Weights of a small mixture-of-experts language model, trained from scratch on English Wikipedia: 4 picks a token, a sigmoid router.
Below are experts of layer 10 (counted from 0) of a mixture-of-experts language model. Rows are named router (the router's row for the expert), gate (a neuron's input weights, with its number), up (a neuron's input weights, with its number) and show model dimensions 0-191. Each number is 500 + 50 x the weight over its row's rms, rounded and kept within 0 to 999. Numbers have three digits each.
Before each expert's rows: "comes after" lists some tokens at least twice as common just before its tokens as in all text; "gets" lists some tokens that make up at least twice as much of what it gets as of all text. This comes from a sample of Wikipedia text that the model never trained on. Tokens count by the router's weight.

# expert 30
comes after: "1", "2", " (", "–", "/", " / ("
gets: ".", "6", "0", " U.", "016"
router:496504419468517561514391462476452441445493446552490564416504534537581529523586493500495541510505502432553569427476526519474402421533532545478481473515516520557589537549539425543465385437500424510480566498483484476462559477494501568414522523431510518359518464567514394504504509604485424506562500527588473562471568456484468520531537541493478388524493456408465461515476511529508502453474433411442555522471512527610445510483486453456529530519503462598515456514502493512542504479409484474426484541522486478510559536479541491400483431470558594506432518547325491418515513595566447514
gate0:553504471513594576472521563497458507469524571503470442436415546535518592532520412440508428413493533497531467578448467560428395483456519542546557552376476603511464411422453595448517523535495446560484457521582454400478565521436445580410513487498474460525564485504354391494442435538500550533469527501455601447476458481470544453481524455559534436476507461404452540510504508504471470557563516555500534500481511435505535531487569503510519544522496554591457517509573544466470516518543504536440568537572505431495524494476503518497553590508503458458481505525472584398528368450515523518
up0:501502523544605431513550479428531488524558548450486564452508445538507555498480541504453422599550452519547443536464450497396495480505450440440621497450394503450576487547546553500575513532542526458500520561559485485530489527444498498565488509477450540510529602553561447411453456545564530527438530503404436516483510545590484540451464489451450463476554436468556448635472440392542421508457430422494426547507543488462526466517522463489554435582459555524557549420456481493426491471586508510522475494577601617457494574419412497439548526495544550494563406511552471506501495503526526506

# expert 155
comes after: "\n\n", ".", "\n", "==", "===", " =="
gets: "\n\n", "==", "===", "\n", " ==", " ="
router:451496395422492479579451462486517406450535489537500514473526437537497552464515467523475483463522528523566536485504537541439457523507503478562472437483535572574566487498439480532516419495543563622553531476432467460485544581488472551464496525491488518553500459542599509555540567602499448532553482545605442586444551499544532481476519495482480495593497460531461482542482415518531501575486540422512466546526493538610540482516544475452532439577477451568551474563516500560449567567449523434387532487413494380507547552485528551424500494376439513439416529588345443581534459539485548532
gate0:495485441586531491472490463518599487366530493504517531375504442436426473640489588493448549500475562429412386644523501564553428428615472457474471569474440504524439443531482510461486496465484541503561473475528550488448498522478496626462507552555458613521534533456476520542512543516527558586491522473453531474576485413498544583570553431436537497510563542489528461498465469546451502489543422471476583480535607470469556489586443492527494511508518489544449572410511529572502471502492527543396472506510451494557553552515547457489493385479513518491540525501429469495505558515552551502
up0:474472456437529466604470404394527433417420496622545488499470522514518564576511548583491595506417547476519561461453555497510465490518442429491363532491506549521517525421531453520532507525448483518474489535479420488523496503566598493499498578485456544546448542464545477470611489534553472455556470481504422559531457493620593583503498532447513615462481586582473427522451437449505500502498493566479563481420489583546474471491560479612457534584448511471534448553515555571576471547477568537469596513510556543491466502560492512466505541453429523544471513551476543409459532556450505528

# expert 18
comes after: "0", "3", "1", " | ", "2", "4"
gets: " | ", " |", ".", "–", "; ", ","
router:439484299400526578515480523487491465428538506441556581527505501480537547454483493576537544556443541499466602456528508448513478505521511450456487603508565587579425531525526482482476404422455478561465463541523506548391517527466534546471421509521423510399477488522562481447557553554529459496573538544521449589548406477472539495502496465526537467553507498482510445531531565500521551491527426493544553495453552491577483512519486459518502556447448520511491547449493548522503542484431518415433505658420471403541512536508529634451478543391493563543460496524402516458525433513489556504
gate1:549471418511557447477559533555411499553476501419435461550553457411472495597485591463599461486568471549515581489543416522440474528465554526502557655427533516549487515550486510495509501457426478543578533582475481596548508488554434556496472516444490449444556501527480483514532399483535545497524542517466501550495464431598576479466542416554476499518522431441486538473436476499540578553427643412516473534587473424458493539518501501440544520451521473426419539494474540513500563514406457494472369516508525479500517522429512476531467541396475435543567524445483506456449410465501561517
up1:461538550535555479454440485412522520473529429550499511505417414538486559419587506458409523476461572365500455525550519458528481429496472516482396462433524501446508575431510509504474534579480569474545492473573430474486439554467460479455566489484462552500470499485510600530435551474489535515500576385577482473618451522414448470601523492471463498422524509495488490512532390502541458443555480480405541404530551517484537536339514598486455538538549491569586473514542477428556406453511502499523515497586503455485550493485409478484491431583532490417513429524463481532515569511516472544

# expert 135
comes after: " |", ")", " |  |", "0", ";", " |  |  |"
gets: "\n", "\n\n", ") | ", " =", ", with", " was"
router:476441353432549495477450464494529436477524478471549591462469506488600553504553519561511523530471554427574595476512525513459495408505535455511489513550577531565488493548462359537460429431562551568454478462422438431503539570456501514404495420499499560467535504513511496512533516583423436601591542527553480484433519439505512501527577523453478502546564421476457497580499527511534489484508572389559446500571522553570498454434496467515497523473509443562565536529510555573435497500536520513443478609413497492585479511474490477389435471464480551494421544547393510427565565522522460506
gate0:473514463546452517465542411610498490595452548535506430548542457449366388585500501429562549605414454527527522558430593526417500575501482438377516493530509569474455447460571483529488443438539511543492483518486577493545479509468499450477425534503487400413561517458433487534505582497489585504496422445522584544465486517526454513462569533459542540504539515473569443490517558480543556578523495446485602567456449419478439490547470474496542556371533547499413551478484550557483530579528513482495505550484542549513397527477536475458539505426460516505481448511493556467418443414495461512
up0:484467509467385584437461541535557424471584525438480529463475508513470526478576443475473549511531465457508450510492467480542543528475485489543510445438481563436508447507397491455488599558447498424431457462423554505594539480590573473378523565540544482530459511487516483489496510476514485429474495527572555528544493549641467445481363502493543478526413524514533649473472441521476550516534459576520487429530487448516419561555512480398485532565475486478535586414513508427581417491499585493537457470613460526430460444600515505501456545545471507483559511530486472552513573496521436590

# expert 119
comes after: "1", "2", "–", ".", ", ", "| "
gets: ".", "1", " The", "2", "\n\n", "- P"
router:495445460461530558517421431452471451418509461515555602501500522532574559528515495560481499503518547483563527429531512524513488467527560474553476536523586516593573525558490368515438382461568523567506525479459422508436571541461525533446578469526532530475545494581610454490520541578516438569589584548524461528414500441507487502552545477520508498546525440478441497580478498535570493476496445377540501495470497551641500490447514495465551590547498413577556505481506510527549509487475516503380541575476494490512533553475493518423494471449482635540457550537370448469554524589542481477
gate0:414523442455501493626592503522523473467482494583526446441474517511524417562498501516459484568427469401397523511433527482519546543525478431477479575541494561471557454471491568530525523461423414552485503411456561492408509537487522530543447460519464496390415513523480535553495495552502381506427454486609566600525408523468578539490514563419527560436411515440560520463535667480391555544525382531489475561521492496526509509495466474566497522562576526440488532525526610545507546530572422466448493541509491526436444542479503496478508546457508494505530484506486487446516456563506539435
up0:530513486426430489464509546559448478417471474556519593490405524517490502530475560540598498485437622486511509630480486514497456403428483564520467524456459422604516499505599459494470425434534495431469490646630448504487473514488508495474491491495428509509527608474500459452511532555491513574513464509579541569503472527403511520580391487476462488491492520512570459429469522552461454536428560443474558491447513439469480464486497478521488562503408468428474467481453525499569441496525424523521563540493426537545484474495546446607388371550475510510478455447437594510511557550467537475

# expert 0
comes after: " in ", ", ", "–", " In ", "In ", " September "
gets: "2", "1", ", ", ",", " March ", "–"
router:457450372437508544551505444516568450420508528547511564530503548530557599540589528557546525479557443579573588491508589539535528500492515485534482553503520586555555505520524460582511459501540479521506505491457453504487492494484552539479527484522481532392464582603536467528453536507594465512555523508620498497543411527570606496632537457435496515460492521416482452510487508391515505545464406453526428540458524514472443552575526525466514549562483549501495488429452472506560516534486464467512455607508581410527546524541538453427490492418485516433471480530302501530494479514498451424
gate1:492485527579548536536521607478535452483476558475535408537552525502586433550520508430479517552486500407529505493474446559460516502547597483412505524492548547476489511478510447491485471434499599608560493513533550530555490534495491472558453463432450493483505406484379361506492491497527535610559621496552480496574541522457570495491555430582452511469558494497575459448518595513548575558408535535439455430582623498454530465538552506516463468507362516482547550504475594556478539470487537504471513506510495408544505461525591517438509479489557509522367531415554483546448494520514490486
up1:564512519542503489553483571519533516580529572507564593454491521552621589452440562418502547575536565637541486544488468498535471493497553506389485507498546514487450536467512525485436458460465523635497534489506473449495442484606526538492513542444530598510453512489493358506498509485528467548556403474535465499571548496380482542404489523488547497570535520427463448469471480528563619617447523452466529466429597434548471542497454487441485475570464466589479544509533431498444483568428454500523441478519582521530393519527518562567510490529540540476550456533529538497454505495427455448

# expert 33
comes after: ".", "\n\n", " N", " | N", " | ", "000"
gets: " |", " | ", " In", "In", "–", " After"
router:441404368467549549487462477416534510383522516513478550486496496513589537459523518526485551494497490491441499428440545578519524532476580497516455553509556545574552506507577507510454498447515534486497527463488458561435538562500509542486389430492399575503458478547541460515498496570530477572507560568576398492476444461491533494606543464567531519544498574549446460556531567513512552479551426431472515532453542483557549542524498492460514611558452515541498494473441605525461495512462429502432534631397468396575502503576473482453500520451541516519381563485370475522496455604457496470
gate0:512452463511504456558544578502561522443511571442470563550483484521511519479523580459481366474541432465515518556425490455448527526498514446490460514566481475548554523487497458580583451500588480375431521554562598566464465424566542564457497541492531587484447516504446388506492533408523537501525515552508509485459473504511567444494518490495425453434555524530577538522428456506455519395422516456471558526502462396431522425637581501531466449462414533506537517501438544482452546585501553505505488527607543506522501454484485613516445549416493501538455459475460593511561477397431575489
up0:543573467552432434456518480450487489529573553493497483492526486511402513499497594573553543556579512496472532509468597563633492413555522535595451585513541504526488468501471539450516441495490481516526412407514595571474431550455524488564428593510421529468479566438555516480407520489514407412487401403525518486492563509565544494416588530500470490516580532526519480516505450461475516460432531552506493489492538467500539582440561530456525570542492448465524550473567431444539455468495441420590467438472455529469394441393496525509355456483534498502495498505476479514511441407565512516

# expert 15
comes after: " | ", "; ", ": ", " ", ") | ", ", "
gets: "1", "2", "3", "0", "4", "5"
router:450455344483512520565433471588498439522561517540489539527555583500482543534544521530516471526514498536581573474491546531465506508541512432410536583575542606543457551589532439609450431469525511520546491479412510534459521495513478517472403509432509486407531483560516481527511479531503474485496457511502457528412432487560554471474528507484441500545517493521525503483533540506518445530431456481573452487478504480485495517504465537488561584523467612562555484495543497548423549443394499536452555669433547541564436579481549477407468432485470494544449527550331487418555559550495581461
gate1:495464455501588431507575526569507487509437619547540519522584544494479557558545471533501488549510454405427533469527445524439440574487478460597517500458480543469549394553531533540602443567531477531532450473420571510413494505494412510449528482560561532502513469491498552476578477532438551394507440554472520514527503472666489486593536535468456404511453533542532579537450488563370476478510414583464518456422502432430498494579511496484547496529526477440469448547432583595543507506472555490506457446577629505453490442569575431493463529489520545496504496512450523486471467448529510500
up1:518549525491470501455445447533436405459513521563396515517453404607465453503487433467427423510532500454528497478495475409522471529507458436483531535469461475403539540456525579452535522584451432489530576486551435422559478519482483490466506466524445466497501476531540532491378438510484436477498495544538510544498481544409507472599475528652489546506504460486506534546546487509445485272606431477518511500452474568446495628494592457560580497466566493493468537540496473499456475535530468452516552529439488414486543510418440590531428482495459487476584470507531499462563497448462545549

# expert 19
comes after: " |", " | ", ",", "2", ") |", " |  |  |"
gets: "\n", " |", " |  |", "0", "000", ")."
router:453410409412564552563407492445481460397509472516482591508487501554561601470517548527531588511475503496540540461534496537438403493484517453536457529513532547580541512587536423521442442458483536491470500517525442526465527557466489556453502457453501536418569490575597444508500543607504445562544514495525486451411518470489465503524554514518509450489548534539452492589504583484523501550468486448536509446498479548553512498474472527459539560515462467561571558490550536446490530487438512427362536603433449384554494553530450541380461489397529592496383520478387449543466548546510537479
gate0:520475464567409497593505635454505423431490533484510516374517456475516470516501643437431453521549454584495475507537524537516441503443449483453517520428464484492555441449453453427511474432388501544409499464545541461439468507551455467404478539497433447524510491522524442516401454432607527586490519406493480447547477494551474563550513566512444530498549454435507532495524472457529506585516436505529480552527544498579474473467545553483464474441489593533543474469461495417455480424558488516455499484575619562484502625505479433501396458546495411446505502505456452476450543512475400533
up0:429563502466514553484427509509532485548464557560495539597472519539450443488490362500438521550419579405518364452493508441516497504509450497407562386569558553423475456545595495437496551559460443456570532527462477509500417495518461563552467523480517557491479485522531521513463524547530558556568470638535466499529532530440563466500496400482529418503415531410425511526494527533544466530532528454486453522514467490480516591432469485398522579458502504538564613482507503493505545517519446464437543577534472452468601432545523588549497494485464578500586541511603593477477482448512496505

# expert 20
comes after: "2", "\n", "–", "1", "3", "0"
gets: " | ", "| ", "\n\n", ".", "; ", "–"
router:473446439473539554532411431450482445437511463522543609457487508527563555504530473549480490518523555502563537420535509539507488466524562479554475530543597524595580490569479366543450372458571538571509533475449408508435578534465525525453562466516500512443536488553599452481522535565536449544580596562520465515446504439488475534535555482512491495540517434457431471586495500554530512486496460405540492509488494548634490494448530505452563581566509384573546506494514495533566494500468516491386506553478473470533528538464525518432472484447484617519455553562353443452533516585512473475
gate0:508481456587424567478520530555525489465570446496427524505490464445444508641534583581531493504480470508580413507493489471487397453446558545442537613514370520510479521527508570522532555478523567447517517562527469450562503536621462481484434521499469507409523452481487510466498583465511557504449411481514533515447470519583538437500503602459503615513528465571481457518487483513556385554474432495465546463590491533443543443509548458613524529425523594437494434533430516488533539468515484618582523496379526513468488489466487503519377612481487488511492453469562509475488470494451507515
up0:465461528547543482540544517463484502506436478543525485503457584431522527507483483484428483451447535546498464594498496541526521559525476536433456522537504521416505452540484426517474469526561611506515507502454428400394498470511513550452498533546499571562485408503450515463461546515469510517537446570468526528517444514522502521549540505432405596442525569461511506542476599513494593455420453485509432401475438424547492419488456525487586511471563522413508544542685427432476485638562495540522495440481464540473498455536520506490459493573559552536422564650443460556422480545416529547

# expert 8
comes after: "\n", "\n\n", "-", "- Years: Team /", "- Found", "- Date of birth"
gets: ":", "-", "|", "=", ": ", " –"
router:403519445489466487540421498452527562492528506496523611482537537476520569526487444531534452454475531552592509489499513539583419461478438545550485554570496520540565553475502368580485428469545416449580507482435471546459561574519497537459462514481524513365466507533502465498475583552468434515617535532446456511425469461488519510558492471506533465519469495458464495549511475520539457575507452435482474521436600459573540596465507471497572529572526500535511524538527546495525581481405441513400481607499533462530512554496501455443497452442458527527425539485316447538587451569552402444
gate0:462442432514661527469487517415602540429537482518503534450395602459545488470418475466583457466528537532550465535562512581495476512492515526472538416574506601515507470381544516583502513461501465541432517463456599499571456453448501508478450510390447473502445449478499465523576498531465458459472493427461496520582450494457533523578487470589466407507463477540529524393503490417564573488527522477537429504543572468470553574457542534522562534586445547575530512531573521458446484522432491499477466623469431503539560512506499444512498420509489480489531587515456548520556425568429486430
up0:481458496533485377564517475549435560484451485500514471441493468509542453522581555397505476536591472458570493510515474535501458502443488529545510468488619581432560461549494564475456463502475534497512453636423439397533459496501420445438446540467458527449471504509485480584422474463501571472545448424487447469425473568561516482466539524479579396478527472512455421544529593557568497484503416435434495549484492621462512504539455515447485477567500519500387499397487434538456454537605463524473547434556459612489431518433519539545533474562526475497546454484521453466375538491540556485

# expert 132
comes after: ".", "==", "===", " =", ")", " |"
gets: "\n\n", "\n", " half", " opp", " unsuccessfully", " mixed"
router:518433245456492560426515500553517441509489576458427510456609564512505464506591539392604411545514458533516556515542527574419475470481537531432522580491501514545516515425456493514506459514463485444504573445499548433520443475530487475435520514529489481596446565539457510566470501491443499553569596471556498480457496493505522480590508480446493462501444540488574536522565551366445525510525555573498491438480533544487431517543528522496491513451616495536556463444542491458410492553489446469446457543525511460497487456512524481561517537447523413451451381554400494516507504490522511521
gate0:508414485461558392502604480465501456559520574550528540527419575524446450438469494502587420525479479523503435408494501536449581498386527507453391577485448489496506566423551540590562629510510525481574551472584498491543558450545507510521551535543444549542523469461451441455523407500500548471528526460577514504512511590478517432471544404570481542494483498414483426467593432477517533433392497543537517554480493505525417418541451554498451500427541514547424475503545553521602460459546489536539486534481566451570534540511524439503482489448633479563497421476527498523529484564528460466
up0:523518529471489535532570402493498461504587583539534483509426557496483455591529423437565566548489484492551545467502529502555476415512524505511449625536466475477590440475476497486521480534588505404593512540508499549505422444488587532569545490565419547487435453558495458481525557488486507539565473412498520492514526506496468517554581492324541497519467449427442526548458495545386555481527498547489430478555488537465504577546526503433601562505517455550497555496405458478487414533511504472564505435601562429402447409519434524484572529506462536513490596569458503509504500412590522489

# expert 158
comes after: ".", "\n", "\n\n", ").", " | L ", "s."
gets: "\n\n", ".", "==", " ==", "| ", "==="
router:470532490466572567506481448483496388484597487517641545507531508517595571526518471426457515551506555516515527435533555578521467466500627466583479498490476463516503494559507469576454444469551524558537549518523473474474529490492466506543489450544394486475494477516559413498576441567511428529578558497582436491528573473514503461502597436568488465453588527480515479558418512571555518480493439425581463402484430558532511577458573611539476552511541463526536543548454465494545583510490468624451546548493507495529506548467454606394561501427461540508445550528406461485540496546515476586
gate0:477468443442559494499502489537474507495468443497506462568439469414443568411504456548457536540559491521547423474447489502476472546522532509509434440480525553560553516474398556402568490408451548523422469484493484531509508534480478500519446518509456615521419518491468505491438561524481529495523393479549523496478478484445573595577566547368545495547398484548480428419607544527529434515659458521480544507436543490501491535539422437473458409534430495508540549516526448488453483575463545446486539553583466500465490480551531476547514533535568493494532558503486527520351340497436443484
up0:563473424396589469490551484502509481463506471448521447525542494431473558488483497491496457457542539444499535532525490526529462456516558519492608578497456566464489447507524582438562473544572440475561628474516532488481509550474506490629426501474564608487506558433538565555490489463379532422552435473454502432465416428524581490483555485462559476503502556506475483609539536485536523615520526557530505546448516539471501522403412486423523439498459425454470521483587478522458636504556520468430505577487604522513533606462498495537501585564587530558487559530485520407519422482489509505

# expert 51
comes after: "0", "3", " | ", "4", "1", "5"
gets: " | ", " |", "; ", "0", ":", " ("
router:423457327464457535481436464542525487484500494495560558490514554508592545460420507625528489494499547462462533457483497504521457422479532479409492600522575602589463520574475471534477416457479514592497528506481484469482551540469586558511470511508499487431520482518557432448543466474547435491599509542533421602490401503462507559585540482539501463552511528494442483569510611512522494519500488457568523492485486570555494489466528450544549475469481441533542529511537505556514500466419493442396440610439493401515589529459461570517428519385481532519483565468348491487515425528496521454
gate0:473459492530480507498524506525508509539466526449527390548490567477508421434499503518506504456570465472532577517592555479516532464548544488516461510484527510469568397570534532523547468505431460524500492418465448511461479554581434465515471474466478479510448533494471528577500525530532614484578525546494553420490575532466493547579590490432496502408501472513434496425361547493427474537449434399428494430569478539530540481496504521439431522477486445455481450501465498478522542597628426529500412594522574576479564438452565307499493505419480561517462428426443432440516459540497467509
up0:607488539516503499514549396538499520511520479388457540434468513484479506449395590534571460527495521488504442454531459497517516522497408524416519514536539440461390472603544460514516519477540566519563549594465407475559436440523506508489511601503515442542387592494538454519495454525590516450521579440447460512438501517512486524395501498561590448444539408454495419477427524510604434515490597437468520457581430531459441555525532531553447531482439492458534491516439494446545440521540477494499475532447513491399511558462530547506455523469447536502513509504475550593493449466397524644

# expert 145
comes after: "\n", "\n\n", "=", "|", "- Genus", "| Preceded by"
gets: "|", "-", "- M", "=", "- S", "- B"
router:351467374500524558507428501468507483445521546513491518444590518457575459480508584425493471454505493546556511545551550462503445442495545573551525493582544504553545434436495498564508497484562486511456549505491495508446477480478487512452450521452409496533502521531452481533487454486535430457461476557608485534387448462536510485619494436525508489529483489442487484618500569516528496519541410503508456425429518452496530583516568484485480454534463536540472427495477506467447504485445459476471508588468448501527539515480514443495457502497508479477441515521185462522540429546436500474
gate0:583628498491456461609521542491540518509433524486541505510468485587521526511504541510488484607558445502377511483446431529532604462507523451460496471415482469551487603573568467526485503444566525421499461551538438543432433525526529493525519503556578486525561480501457497492410595489562499553532490400489504528541561531490564488628498564441492444476553475505497441508542529423395437412369497439443529438571531528494485425597467488461415514517564621522541556623503555454511498392547536504533498548499495546484508517503509409446525557483478507491502408494496517534528494483507546487
up0:537457515464584465624493534491477510484482574551593603451538430436541475546521476500494497440494574510461535504514654573429532446428427480467451459597533567448516473512555474515589432538614493460547500446455599430487416546555538548463556497431500484494463518501519469525547603558489498528485520430554453461430533480491451481441536521574499506527484514535532617451571511475568458511491495484536475428578545450632537528480449392430560519481513411557460478606530488474436567479510537551468506468527469427494527504502544547517533462545505387445556485476447520452543520436493537471

# expert 41
comes after: " |", ")", " |  |", "===", "==", " |  |  |"
gets: "\n", "\n\n", "ile", "ine", "ure", "ore"
router:480466382453561517469382471486469473477492426548534563420513491511616579493554503541550450490510482498554530457568536504469488540469572465486459569552593537547618541500475395512517429413511492553500548547472471508390582579470520501485531495527533509490559424536600470503494520564453415553607583521542434528493541455540461523500528488502519477514453516483407499592477496542485496494534535376541462462535509536557503529473528495451512597521526390631511490508455516486499521530466550435430500580460497442552497534467510522494505462434514613528442486558367487485582514589561473533
gate0:513478407516447480433509464547531577603583498560428484446531567467551579459391573388559458513473450500569402402482570527527425545469524514445499568528522485564517481439502497520505534396483522530587491536501433501552458442499490550459463498425510575439439511532437496431521580474506443503568454556469440533485515467519552534586443539382526428492505523525573489519516499499438539407453435463448436539550376546392491529575464510519533555565463519474529484508519539549481502562527561479543426470483497569524504557548526414518556431386574497504487534450432491518478496440464453551
up0:554446508510568531454534498521590545525481450550447516395510609507467516483469487501526516489535555518509540483470529559631444535554528589564492557615578374504500456484535452513520535474509405555545428523445518430561443568532514494584548486437434456485451565545499538500436503529528405438498440470473442485430515459462490512460367482500521515579562516425552540458553504449485488484506428497442448510416608630532423529470470535499535456560475506361486528465533399569499453560502466519493562478530512481457490559591540488547544467494496491447521491495535571507490396550426509455

# expert 36
comes after: " |", " | ", " |  |", "% |", " |  |  |", "|---|---|---|---|---|---|"
gets: "\n", ", including", " such as", " with", ";", " were"
router:389456399452574579487490501553500452479517484478487530474569591511602550474539555490506494590465554472599522509523512524518478442560540520455487533504610568517492503522519463524518449483554469513502482504477490555486550557529478557447460511526561552374512429513556428561523494506556444541581536550467502574485387474612584453537506549454497488585513507425496498562500636481526491529529546407489436475494555524558561541491476501518441576581423465603517528497474531566529507519454478463443523566441518420528495502500600438506535525486586596484477530502396445447538595603532544443
gate0:477505429518558499364543580549546468427523514545547476544489525476457468520658503487493470536492532454346541625479503537487428464468564523536503550497421516511516549505562559472505489476485575470414386482506497514458428427514429494516588428538505576499443474439548525669481541449486480583495451526519453481492460494510575508511507534533516473414499435518581514592500489440426550516492493521514424481587518512393418547532527475434434471577439524521484526456471520463528424488529541481572491531485445446487497492469506517561505463483545605476513497422520450546523447455384560482
up0:501411509496531415503544471424567448434454528514471489517363477539523583475480496512539558476556501446518479506498479493519376517554475474509495454523508559441525485493443528533495476402396481466602481500511490465495445522424423559551478472574445526503491487507456511488508470605552541536535552627597432454512554549451420476576516539547537495475553533487411507454557518561439501517463467561488474521522461467623528426404565476430563592501513500489484550476462539431452400456456459560544556466492475481438379400511401514404483540533527521520537455515508578494476570559421511571

# expert 43
comes after: "| ", ", ", " in ", " (", "\n", "- "
gets: "1", "2", "| ", "-", "- ", "3"
router:493458386474485559471424508485500458419480543585520535504503513492496526483591536516513450497501526555615581479513537514446409494434492515514520504510527508473542497494480464585470493505483474464454526498448492413414482608491449549525568540471447501431504514568585475487448478525571467466546489575531530516474438547566490504604479483489537443496520460465528447631530471501466518535564416438444452405500495554458557595488568484439546611553494491499478457464458491538492461522452483472539433583495474519518525460477501434438517484469505500479426479495249462554551614606507412483
gate1:490476476489518547518515484511475463417516471500449489442432533557504452547465480549499463530519477359537487478500531489414562490482421483508555473482538489467456505458562509495490460620506616503518563586593521435496458526501504545495461533507432534494458443554498444489507495465478544500502472470480519582529495494537486457462482546576487459463501517477575471517474494525537547511504521531562613425503485472515540542487385487589569467509535555410493486659457581410398493400453526607514333570491420426501475553597550488445534476492495528487580562468429570568511498520595451613
up1:484567510441431517526449457475526471430607431494543490533555502501472449494483461574492538443469497476545591472504567558416575481545514486569477607516518474455575496518506508432400477496549516480471564461535462437517532554458410412563467574602463439492433468444602480448503472534510556572482591528536519547534496497466405515546531419631530501516566433476510401450542479512501505534432531437540548432507481562579525580346531468487585518454449479461532514489521530537480502466434502516547452539502374466594531514461477442465525423536511498535483464462465549514516503611574430523

# expert 142
comes after: ".", "°", "-", ",", "–", " | "
gets: "0", "1", "\n\n", "5", "2", "7"
router:503462360472505580526441427490509412495529512533522532477497479496573510522543508555535523513488521447561470347561477534471472478462533463586454556504536601613591527584474392533507433489546465524479577463489399531456511470456507515446515468566502571440538466548586425557492486524499440522595570555525502500459520383451560500514604528530519497532545441491440509608520503529495502545513497427538527503445524527550483520435499560452514572491504472593522533468526484474532570470434517537470503573407453489541591513472495526417466531415544570559455489482390477515596560577567481460
gate1:507391475552575560492442414458570546540440564468457423503494474431529412516568481392544405534554421504495570571524570570460484510491456472461594505481559551479465520521599469555436472489472499517506430463428500505498544479519580477400476562426537430487442559544456473473450427452564506514545557493521426540464459504489533537475417480490527466566522512509478511535598511495546577512556494526480436465503529472368500526546494495418408546508483543517486564507458550526477569490534501455448491542534555549603499508579569486475474597591574455492522466444496413613498435550565569569
up1:448615454423482546552423423532447600480446439483557475565563569521433489553472600527462433505487540561447599489511460411477499459450488405513559502464535485517435481524488481469546463531540505449411478567482441458406514504506537468576500576594531520535462472454497514525548431509506419464513407481499484568580522496586432490497536530460545482508454483530446542483534580440433532523492501433646558477509441526533482476481394504539469462552458557455612555529525555538570420553444517471437519541551540492552431406549535487447446578479532629479513470541489487479539445524556513494

# expert 114
comes after: " | ", "| ", " D", " M", ") | ", " R"
gets: "0", "3", "–", "4", "7", "C"
router:500491381527566529509405489465478529463520599473454545452504549489499538505474459408517489521427492493540569512555516518423502438575433499516433508528599568644480485530496466512465449477499497420517527550509536478511475507486475570449527489464427500435510551572522557480480467543527461486560539574570484552440485505434524445513535470468501479510471432491521456519503438516479505494520439443445532473482461441484470532509506528541497594485480428648462477465477464508476534517368550503393451576412553384501494535493517482430513534432529550448509509420279532488616564601517493491
gate1:465436457464449465497494506547495462463454518531485372416448513543471480531498486496521479634514478519522447501472511504499482514589514548509513499466499528451532546522495453518504556554516441444476513422516565488498417514416470490672507461387491497521443501440522544520415398465490420563393336513494494464491470364465620459493388401501596416532449448458534581444523502501476492483471542494442445429565562408466562555584503489537540511531469495480488519521540460536483498571496516503563548526508373462535575500539544499485556508541545496421503474555451462514506524548505462474
up1:516597463415552568445542473430510549519487482391558570486548398526425508388566512508465520514533542595479465553552510567456521498445422534419515454467460470458565472533560467520499505485489498438431572513511488457514443544598485462448518495519490564501481533513558468477478510536544529483496503431565534570531510501658437458503471587486493498431515521489417492486585491467514422605525480627448589520439493477518498439448575513464471544437527580497549528402539473480533407567532493487553490467498481606551570594520454467605571515494506495533558492479595523545459497413503553446

# expert 44
comes after: "\n", ".", "\n\n", "\"", "===", "\"."
gets: "\n\n", " |", "|", "| ", ") |", " |  |"
router:381379373455577515531494449545473479490561456486495531529470511537487549404477608553511485498548488550475515447468575534525459541529524431507559567441503586570519551493440437551433433544545547505477517474512520510466503573425467537482541493502463620486460470560498390578515474530475444545554566524580434511448468514529466513547495526491561498522479483502437481476501551564521518558427489479561384435490489477552460486536471480442533446490455487592527456497568559552503450459477504442400519624429474440506538514525569425431479454414561505495487567521385449491605442611505509491
gate0:403522455523490647443489451523505627446575494515553537489523501560440521562428464439485471497594551560463499528529510511562519511510505588503555433547434550530502463514530502527560532443486364513554610580581429506478481474475450506584572568533478425415492506558383493554539430593530469536495419536464476544520479532551531491413453517548507417534455410475453451445495479509518590521470544487549486434488481503498512472505439477521489402441548510476543507492574430497584538460415533460597456596445473548518502503510508484418514460483548473446511526494445449521526429428582507571
up0:610515578413468355537482469514447489503493503472549518507493445358537493513553419482571518479389539462487487496597421445443541431443467448511539491564521496452506517454484504450542462554532544422391395511438509549542486483505576463490491550427598560486478504501537515423508603482530523450527476555538516512463533489560489409442528474464522534475484518564522560624508480486535447518498475483472495543536476501501500561490510471502508575624399525441488369520434567508488458522546522509420506444469491485469525447496554557475516615544431552509506421374513529553430512505499498417